Experts of a small language model.
Size: 8 layers, width 224.
Experts: 32 experts in each of 8 layers, 192 GeGLU neurons an expert, 2 picks a token, a sigmoid router.
Training: a variant of Adam for the experts, 755M tokens.
Below are experts of layer 5 (counted from 0) of a mixture-of-experts language model. Rows are named router (the router's row for the expert), gate (a neuron's input weights, with its number), up (a neuron's input weights, with its number) and show model dimensions 0-223. Each number is 128 + 32 x the weight over its row's rms, rounded and kept within 0 to 255.
After each expert's rows: a language model's description of what the expert responds to. This comes from a sample of Wikipedia text that the model never trained on.

# expert 8
router [102 155  44 125 101 110 130 108 115  34 132 149 123 113 135  69 183 122 147 134 110  88 118  95 130 141 117  97 162 101 161 141  99 136 171 118 138 120 132  71  82 129 165 105 160 131 103 166 102  73 103 149 101 141 110 116  89 165 152 146 199  82 108 134 126 149 121 136 119  87  79 105 119 115 139 150 186 149 118 122 117  67 134 119 142  69  86  90 153  86 147 167  94 115  98 114 121  78 164 143 160 115  76 129 162 155 124 110 160 183 180  94  70 138 121  91 138 119 139  70 161  75 116 177 116 136 172  99 177 100 107 104 147  98 139 122 113 122 125 117  95 140 133 134 131 208 127 144 193  94  77 143  77 183 138 101 126 104 167 146 112 109 158  88 118 105 117 179 105  66 106 131  89 106  80 186 187 156  90 118 133 122 107 142  88 163 202 152  84 124  99 104 163 153 176 106 128 119 114 165 115 148  84 142  85  71 130 101 165 146 152 152  99 191 159 142 108 115  73 163 105  80 107 130]
gate2 [150 166 139 165 191 105 196 125 152 149 178 140 100 124 136 109  83 131 126 175 124 160 147 160  84 133 109  92  82  78 185 148 111 164 137 116 108 120 120  82 131 173 120 143 132 118 117 109 115 136 126 114 121 144 131 116  93 109 149  94 185 149 134 140 146  89 154 123 114  25 172 122 143 104 126  93 143 171 122 135 105  94 186 129 116 143 148  83 102  64 141 120 151 103 127 126 116 131 130 105 189 173  98  92  95 117 137 105 102 169 152 167 144 138  97  47 144 147 163 138 171 128 163 188  98 103 127 175 182 100 125 108  93 136 121  48 150 145 160 186 112 149 159 105 136 108 212  62 102 151 138 188 155 123  77 152 139 103 149 130  63 134 141  98 146 139 125 184  95  99 104 104  73 160 118 136  93 128 111 134  70 171 111 115 131 195 167 161 135 151 155 130  91 156 185 174 133 166 118  99 121 134 133 147  83 120  87 106  71 187 143 110 177 124  75 125 146 153 138 191 107  84 174 117]
up2 [137 117 104 156 119 144  75  81 145 119 178 153  97 181 144 143 192 111 148 129 121 122 191 119 105 143  98 102 141  76 216 108 172 199  87 152 174 115  93 141 131 131 121 167 143  85 117 146 185 107  81  96  81 133 146 196 116 134 122 126 140 157 159 115 150 165 142 157 136  71 155  87 161 139 104  88 123  97 141 122 104 141  71 121  89  65 125 140 136 110 131 129 179 108 133  73 127 155 126  75 125 132  99  99 134 110 131  66 107 166 138  98 113 126 151 158 122  91 151 100 111 144 208 125 187  94 111 124 141 151  93 176 140 121 146 104 148 143 111  71  80 147 117 175 134 103 177 135 140 146 110  88 102 189 113  89 151 197 131 140 125 168 143 148 123 136 135  71 130 118 158  66 157 115 210 122 164 151 119 109 114 143 118 216 134  98 121 152 169  74 143 123 130 139 154 119 123 115  75 146 167 151 141 101 168  62 152 156  95 177 116  82 163 121 117 157 177 144 178 160 144 124 200 139]
It responds to: Later word pieces completing a longer word, especially Latinate suffixes such as -ation, -ment, -ology, -er, -ing, as in innumerable, miraculously.

# expert 3
router [102 147  52 151 148 109 146 123 162  59 130 167 134 131  90 125 117 179 113 129 138 134 152  83 161 141 111 112 157 103 112 164 141  89 111 139 130 132 119 134 144  86  82 162 152 145 135 203  69  66 155 120 108 129  90 154  67 149 174 155 175 112 124 116 161 125  67 120  92  94 160 101 144 143 149 121 143 201  92 153 104 135 118 149 141  61 128 108 112  79 141 148 123 116 122  92 116 112 204 120 177 111 104 131 127 103 141  87 166 126 128 127  88 144 108  83 110 117 112  98  88 101 157 128 124  97 147 135 231 129  95  75 158 180 143 110  90 135  83 137  97 147 140 111 111 147 171 142 186 150  93 133 103 145 207 107 165 167 143 159 110  70 196 113 115 151 112 170  82 111 138 106 127 159  97 101 118 117  60 124  87 137 119 121 121 152 210 203 125  84 135 188 162 115 175  86 125 145 110 154 119 167  81 148 132 125  85 119 172 169 149 138  92 116 177  93 125 130 163  90 151 115  70 108]
gate2 [ 98 101  87 142  55 121  91  90 112  42  81 121 183 111 121 114 100 136 138 129 114 131  95 108 152  89 130 115 134 159 163 167 104 149 127  67 105 184 102 100 104 159  93 118 141 132  74 144  84 127 101  81 150  56  73 183 114 133  94 147 114 122 109 189 112 103  63 149 101 141 146 164  97 151  85 133 157 125  87 184 116 133 141  81 126 135  91  98 172  90 150 135 162 112 146  86 166 150 161 134 144 114 174 113 123 120 132  82 154 112 134 149 123 155  88 120  93 152 199 104 138 161  88  68 115 179 109 112 136  82 145 116 194 111 133 125 156 123 107 172 133 126 131 130  89 207  84 129 110 179 120 222 126 147 111  92 111 120 103 149 145 174 157 155 116 164 113 134 129 122 146 139  86 178 100  97 111 155 102 134 107 192 120 136  89 174 168 158 165 143 139 109 126 112 186 155 102 124 180  65 125  90 142 159 107  79 142 147 176 137 173  86  96  91 109 137 141 151 117 148 119  68 174  79]
up2 [126 146 152 169 137  87 114 150 149 102  89 154 129 145 155 143 167 142 171 161 146 140 162 139  84 235  81 128 145  94 127 106 118 113 200 140 157 134 126 110 136 146 178 111 156 106  75  73 143 127  89 126 199 168 161 169 138 129 137 140 102 138 148 138 123 149 134  94 111  83 143 137 146 108 105 131 150 208 102 152 187 127 104 113 169 131 210 144 127  81 168 103 165 123 131 105  91  75 124 139 125  94 134 193 130 176 222 158 132 114 127 133 169  88 162 168 118 204 150 123 121 136 146  37 101 138  87  86 103 165 144 134 133 175 135 124 153 151 112 150  92 121 113  89 192 138 123 123 123  92 113 133 137 150  73 135 127 158 174 137 202 127 115 159 168 128 141 137 109 113 167 102 139 134 127  97 153 184 159 148 149 162  99 133 115 123 121 128 115 211 141 159 105 157 110 183 132 134  98 140 159 130 135 117  85  93  96  90  92 138  87 100 172  84  83 177 102 162 117 167 202 164 149 139]
It responds to: Short letter-chunk pieces inside longer words, such as bro, cra, aca, rio, plus pipes between numeric cells in sports tables.

# expert 27
router [129 148 107 130 161  89 129 158 112 100 149 139 172 127 148  90 193 152 147 121 120  70 118 140  95  96  87 157 147 103 144  86 111  87 112 148 113 122 183  94 115 118 169 135 162  87  84 143  63  61 173 139 106 137  74 176 120 105 157 107 127 113 110 100 145 105 112 179 114  92  89 115 173 155 119 102 126 157 126 162  83  88 184 115 149  73 130  97 109 150 158 143 157 105 107 139 109 104  93 158 186 119 119  86 114 127 174 137 128 150 111 120  60  50 110 175 125  90 125 153 103  95 123 134 150 129 227 186 151  91 145 116 114 122 138 137  92 151  71 140 130 147 189 127 163 184 133 178 153  95  87 154 180 155 128 128 194 157 148 174  87 137 155 150 152 193 147 164 153  88 100 105 173 113  91 131 135 128 122 167 140 137 145  98  90  99 151 117 166  95  94 162 139 185 201 143 124 144  74 136 128 122  85 133  39 157  81  88 141 153  72 147 119 162 128 116 126 109 117  97 177 129 102 109]
gate2 [140 160 144 134  94 135 136  93 147 103 143 122 147  90 120 108 122 182  95 158 115 132  74 155 131 161  96 109 136 129  89 106 176  88  94 141 150  74 131 101  98 155 139 152 159 171  36 113  67 139 172  83  97 183 139 101 104 156 104 146 136 102 105 166 151 150  88 147 117 108 116 148 162  85 152 117 170 123 113 113  91  85 126 149 177 154  80  95  96 177 154  78 186 196 137  82 133 107 157 115 160  78 124 137  46 103 188 127 117  77  93 116  96 119 163 119 143  90 211 112 119 154 113 179 156 119  87 105 131 131 138 118  81 203 121 163 126 125 146 102 106 142 109 143 189 141 112 179 113  53  97 167 128 128 103  74 125  67 161 163 121  75 142 150 133 126 137 144 134 105  38 108 124 147 155 108 167  62 149 135 155 122 157 179 127  89 142 112 141 134 118 139 132 154 116 121 179 110 100 106 148 195 102 145  86 116  99 159 100 162  75  83  85 149 131 164 105  80 119 131  96 114 136 139]
up2 [149 133 105 131 138 148 149 133 127 196 158 148  75 178 117  51 133  97 168 144  96 139 102  75 179 130 150 165 118 129 168 167 122 143 101  86 150 169  59 100 161 185 115  84  84  95 182 120 139 120 108 135 119 139 161  94  98 123 148 132 149 159 203  90 155 103 149 115 168 153 158 163 110 142 162  93  82 102 153 147 161 139 100 152  78 138 106 101  94 138 138 172 108  81 131 107 152 144 145 137 120 174 108 140 208 147 109  79 108 129 122 125 143 188 149 106  77 119  78 128 131 125 115 116 166 105 114 180 139 166 123 129 155 152 180  42 154 148 180 195 179 158 150 186 123 120 152 199 117 118 162 110  90 166 125  83 110 109 102 136 172 181 193 154 122  81 101 116 113 155 105 135  83 116 110 139 133 134 136 127 106 139 141 101 107 121 187 119  71  79 178 158  46 118 177 118 163 153 115 154 135  72 104 103 118 177 154 121 137 161 183 132 142 118 129  86  94 147 117 141 168 119 102 120]
It responds to: The preposition by, especially in film credits like Music by, plus first names such as John, David, William, and with.

# expert 15
router [ 92 117  76 122 125 119 152 146 121 148 143 176 110 117 118  74 163 135 123 141  78 100  96 109 132 120 149 121 142  65 166 109 126 132 113 168  97  98 125 116 149  87 137 157 148  83  86 166 125 103 125 109 129  98 153 117 147 142 154 104 154  93 150  64 140 168  98 191 117 121 102 160 166 164 146 121 111 186  49 130  89 117 177 107 128  70 130 133 106  74 170 206 131 136 172 156  71  98 111 121 202  93 116  85  70 122 141 108  85 106 175 113  57  52 132 179 111 115 126 149 133 114 129 149 140 138 151 129 178 107 113 117 153  97 177 157 122  86 114 104 113 142 184 143 142 245 122 130 129 147 106  91  86 137 127 133 145 161  58 115 103 122 125 117 107 128 115 133  92  34 146  90 143  96  91 175 111 153 113 134 144 117  87 112 117 183 149 152 165 101 127 115 144 156 145 123 154 127  38  83  88 173 106 185 109 176 134 134 154 180 118 164 129 180 115 123 104 140 107  98 155  98 130 119]
gate2 [ 82  81  89 113  74 141 143 153  99 134 196  87 111 100 115 213 139 101 111 112 147  74  98 149  95 145 117 108 167 109 114 123  90 112 149 142 132  57 146  48 166 140 196  56 146 143 142 149 114 113 181 136 161  91 149 137 119  61 127 110 148 150 174 171 171 153 124 133 130 128  64  68 130  99 119 120 162 140 138 125 147  83 121 119 137 171  96 122 122 195  88 146 157 153 195 115  79 155 173 112 117 134 155 157  96 196 153 159 140  80 172 188 138 149 143 133 139 132  93 138  88 176 120 135 134 142 138  62 137 165 181  82 152 125 137 143  80 100 131 153 115 171 132 153 102 118 140 147  83 134 131 146 108  97 140 143 100 199 121  30 107 126 171 131 169 133 156 132 157 140 115 106  70 169 126  93 129  98 120 175 131 112 162 105 113 131 123 151 156 156  89 129 137 118 154 183 117 131  98 145  86 118 220 163 115 131 127 168  83 164 118 118 127 100 104 168 142 104 149 122 138 143 136  64]
up2 [ 95  66 118 144  75 108 107 127  89 124  83  93 172 125  90 133 107 155 118  95 134 182 142 128 111  76 133 121 114 133 158 149 122 156 154 129 132 139 152 121 108 119 126 130 112 110  70 194 125 128 101  87 132 127 178 104 139  94  64 119  88 182 138 129 132  93  97 121 155 123 112 100 126  79 124 171 118 133 138 143 195 145  97  85 128 188 140 101 166 133 168 134  95 162 176 171 213 122 124 151 129  71 150 156 121 138 156 150 188 103 161 162 132 144 169 129  85  93 112 111 157 194 186  90 120 155 146  97 103 111 162 124 138  91 153 118 126  69  69 130 128 121  92  90  93  90 112 133 106 160 151 120  93 111 117 105  93 158 168 170 134 134 122 115 100 148  98 197 148  34 177 140  80  60  84  77 155 102 128  99 138  73 145 144 124 130 150 130 125 189 112 104 148 116 133 163 173 117 106  99 152 176 191 184 171 146 119 134 164 148 127 102  67 128 179 129  76  90 145 155 214 134 115 130]
It responds to: The word of in titles like Kingdom of, Minister of, son of, plus name starts such as Al, Sha, Saint, Sri.

# expert 22
router [132 134  99 142  90 117 133 134 114  94 136 183 113 122  77 116 155 146 142  87 123 142  72 201 119 122 100 100 163 117 139 155  59 109 118 178 117  97 188 153 114 122 124 158 176 135  68 185  99  27 118 141 144 126 156 154  68 120 168 139 186 171 108 116 138 169 147 129 145 112 124  85 154 204 164 121 216 162 121 156 106  40 103 106 157 115 113 114 116 133 111 198 150 151 129 129 114  74 108 112 163 132 114  86 112 150 135  92 130 129 138 134  70 132  96 109 129 171 128  71 115  92 139 102 103 138 100 123 193 122  83  80 132 160 149 166  86 104 138 112 107 167 145  51 124 144 189 161 135 103  95 182 119 166 174 113 116 105 115 110  88 120 163 106 200 185 110 174 127  99 128 155 106 154  96 155 177 142 152 162 156 121 155 172 124 129 180 134 122 101  75 155 170 141 132 148 142 120 108 143 126 164  73 167 125 160  98 110 134 139 104 140 112 108 113 128  98 115 166 124 135  44 105 121]
gate1 [ 90 154  96 155 123 153 195  58 124 141 158 166 114  86 116 141  83 124  48 145 123 118 102  62 161 131 129 112 135 135  82 164  76 112 191 139  90 108 149 141 117 151 105 163 109  82 121  87 121  82  80 112 110 165 166 115 162  82 123  99 167  47  57  85 107  91 142 172 125 113 201 142 110 145 155 150 126 120 114  79  95 134 140 123 148  93 138 137 168 139  84 120 164 162 171 164  66 142 154 107 112 145 133 124 182 124 148 157 178 126 148  95 124 150 120 102 118 101  68 197  92  64 140  81 125  93 125 138 109 123  99 182  86  94 140  79 126 125  97 148  86 179  98 117 149 108 148 145 104 170 163 128 172 159 128 111 107  66 177  61  86  80 123 110 147 178 138 170  96  78 114 194 127 151 119 148 151 152 137 124  55 130 136 122 118 123  76 137 149 166 138 128  76 138 162 156 128 124  85 112 135  59 144 108 139 126 136 128 135 127 110 130 128 123 118 148 118 151 117  72 170 142  97 176]
up1 [ 69 107 141 196 139 124 108 112 117 114 221 115 106  61 131 106 127 137 100 106 145 139 108  80 134 114 165 130 147 115 185 118 121 151 133 128  58 112 138 171  85 132 143 125 129 159 141 128  70 122  92 137 132 100 144  39 143 121 135 109  94 106 121 192 139  84 108 131 155 161 119 119 134 110 113  67 158 164 176 112 159  82 105 107  75 136 136 114 166 118 117 120 196 100 150  54 136 127 165 140 155 102 155  75 172 108 139 137 155 221 197 111 119 167 107  86  83 127 165 157 161 143 150 117 126 109 121 154 150 123 168 140 174 164 121 154 161 106 119  90 142 138 123 133 192 155  83 120  69  61 128 148 146 128  68 122 135 109 104 102 105 127 123 111 131  70 127 151 123 100 111 215 100  92 106 180 140 167 145 144 137  98 129 129 105 152 167 149  23 175 151 112 141 133 133 103 160 110 144  69 152  84  60 124 152 131  98 104 111 159 104 154 126  96 141 122 185 101 103 121 114  98  94 107]
It responds to: Object and subject pronouns such as him, it, they, them, and plural nouns like people, students, plus suffixes -s, -ing, -ed, -ly.